{
  "n_experts": 40,
  "vocab_size": 8412,
  "init_std_o": 0.0
}
Below are experts of layer 4 (counted from 0) of a mixture-of-experts language model. Rows are named gate (a neuron's input weights, with its number), up (a neuron's input weights, with its number) and show model dimensions 0-95. Each number is 128 + 32 x the weight over its row's rms, rounded and kept within 0 to 255.
Before each expert's rows: "gets" lists some tokens that make up at least twice as much of what it gets as of all text. This comes from a sample of Wikipedia text that the model never trained on. Tokens count by the router's weight.

# expert 36
gets: " |", "8", " (", " re", "0", " Republican"
gate0 [115 142 118 117 134 113 133 175 169 116 170 201 154 185 100 183  96 120 169 114 103 170 118  47 143 112 102 131 106 134 142 149 127 136 134 203 107 142 167 143 101 112 172 104 165 140  92 140 132 117 119 122  94 124  83  55 111 156 120 140 110 133 159 111 140 164 174 153 177 176 154 126  86 137 181  65 178 101  49 137 106 136 121 125 160 134 155 120  65 109 142 180 119 134 115 146]
up0 [117 135 100 155 129  95  95 117 186 137 123 139 173 182 131 122 160 166 130  57 132 145 123  78 133 120  97 159 102 191 130  65 165 197 111 147 106 124 104  97 172  70 152 132 127  90  96 145 150 108 137 129  76 167 103  81  91 147 143  99 125 156 145  66 112 127 145 168 137  61 188 161  90 103  93 120 162 138 103 191 144 161 115 123 144 124 160 170 155  80 129 119 150 140  81 109]

# expert 21
gets: ",", "),", ";", "\",", ".,", ");"
gate1 [ 93  85 125 126  72 107 139 157 133 145 135 150  91 100 111 135 135 137 206 169 116  95  96 147 124 104 126 135 134 119 102 139 137 110 173 113  89 118  68 111 156  85 106  92  59  68  97 112 144 124  94 167 121 108 120 118 127 120 168 122 189 165 140 188 128 116  79 125 200 143  88  87 136 125  62 137 168 185 150 112 116 131 122 172 135  84 162 134 180  75  73 142  81 115 164 118]
up1 [193 187 130  90 117 101 173  64 173  83  79 117 122 133 119 100 129 177 116 131 107 112 131 105 173 158  86  84 125  83 141  89 142 167 139 165 149 157 168 116 140 114 129  81 160 137 122  79 189 158 124 135 115 127 137 126 130 138 130 131 193 139 150  47 107 128 129 153 129 112 132 173 127 146  81  86  86 151 125 110 103  82 155 174  91 112 129 162 126 133 170 163 190 151 196 165]

# expert 25
gets: " F", " W", " S", " N", " B", " V"
gate1 [103 187 142  95 142 120 134 173 137 119 113 133 169 130 168  90 112  68 156 122 135  88 124 137 134 146 143 147  93 154 160 109 153  71 139 152 179 174 128 153  67 121 207 201  62 117 140 157 157 117  88 141 153 104 147 146 132 100  84 171 154 137 137  92 183  96 167 133 216 104 181 145 131 172 124  85 120 164 130 158 138 146  84 153 111  92 103 127 110 145 127 163  95 110 124  94]
up1 [136 156 129  84 128 153 151 144 141 215 145 111 142  61 139  80 129 140 164 123  98 124 167  74 122 110 155 131 185 210 173 115  85 123 140 136 153 125 106 138 186  80 133 224  87 131 136 156 164 160  34 134 145 105 145 114 140 134 140 149 138 146 166 142 134  80 157 108 146 134 168 122 114 107 114 115 116 156 133 114 152 179  97 178 148 144 144 136  62 144  88 126 111 118 126 111]

# expert 0
gets: "th", " Sh", " Ch", " d", " p", " t"
gate1 [159 115 108  97 139 143 176 102  93 127 105 132 133 130  78 201 113 129 103 134 141 161 138 128 117 164 176 115 147 112 136 110 120 156 185 124 161  85  78  74 100  95 126 136  84 106  90 161 131 161 120 171 128 161 122 119 121 128 122  76 199 141 131 120 184 115 138  91 166  86 122 153  77  87  96 135 114  70 153  99 143 155  88 134  95 191 124 156  95 174 122  72 122  31 155 127]
up1 [178 194 123 135 138 141 165 102 130 106 123 157 130 162 110 195 130 116  95 174 123 173 154 117 151 148 170 109 123 114 113 107 177 123 163  90 159  96  78  78 131  87 114 175 171  98 135 119 113 172 133 159 145 138 118 122  99 117 148 117 151 145 112 115 142 133  96  94 223 109 146 121 121  76  38 116  75  83 129 163 101 168  93 127 101 198 138 153 138 187 143 114 126  89 132  89]

# expert 34
gets: "9", " it", " December", " November", " October", " —"
gate2 [106 165 151 172 123 168 107  85 130 175 106 227 145 133 164 121  96 114 106 188 134 116  80 128 159 187 134 162 171 110 153 101 110 122 123 149  97 133 143  49 111 171 149  85 133 148 146 141  88 119 153 176 141 163  81 161 127 153 115 151  78 106 126 138 149 115  62 182 133 128 123 119 132 116 101 182 123 171 108  72 117 176 128 147  70 128 127 139 199 152 115 143 112 127 159 103]
up2 [144 147 111 106  63  82 166 114 125 113 164 118 107 107 171 123 157 117 187 146  65 122 131  99 120 143  98 144 102 100 127 137  72 157 111  94 101  80 139 118  99 147 120 173 162  59  89 101  79 111 166 141 105  45 188 144 119  94  98 132 125 127 142 177 187 174 178 130 136  92 124 143 130 123 178  81 109 106 100 154 122  89 128 124 188 129 129  78 108 101 165 100 139 162 122  79]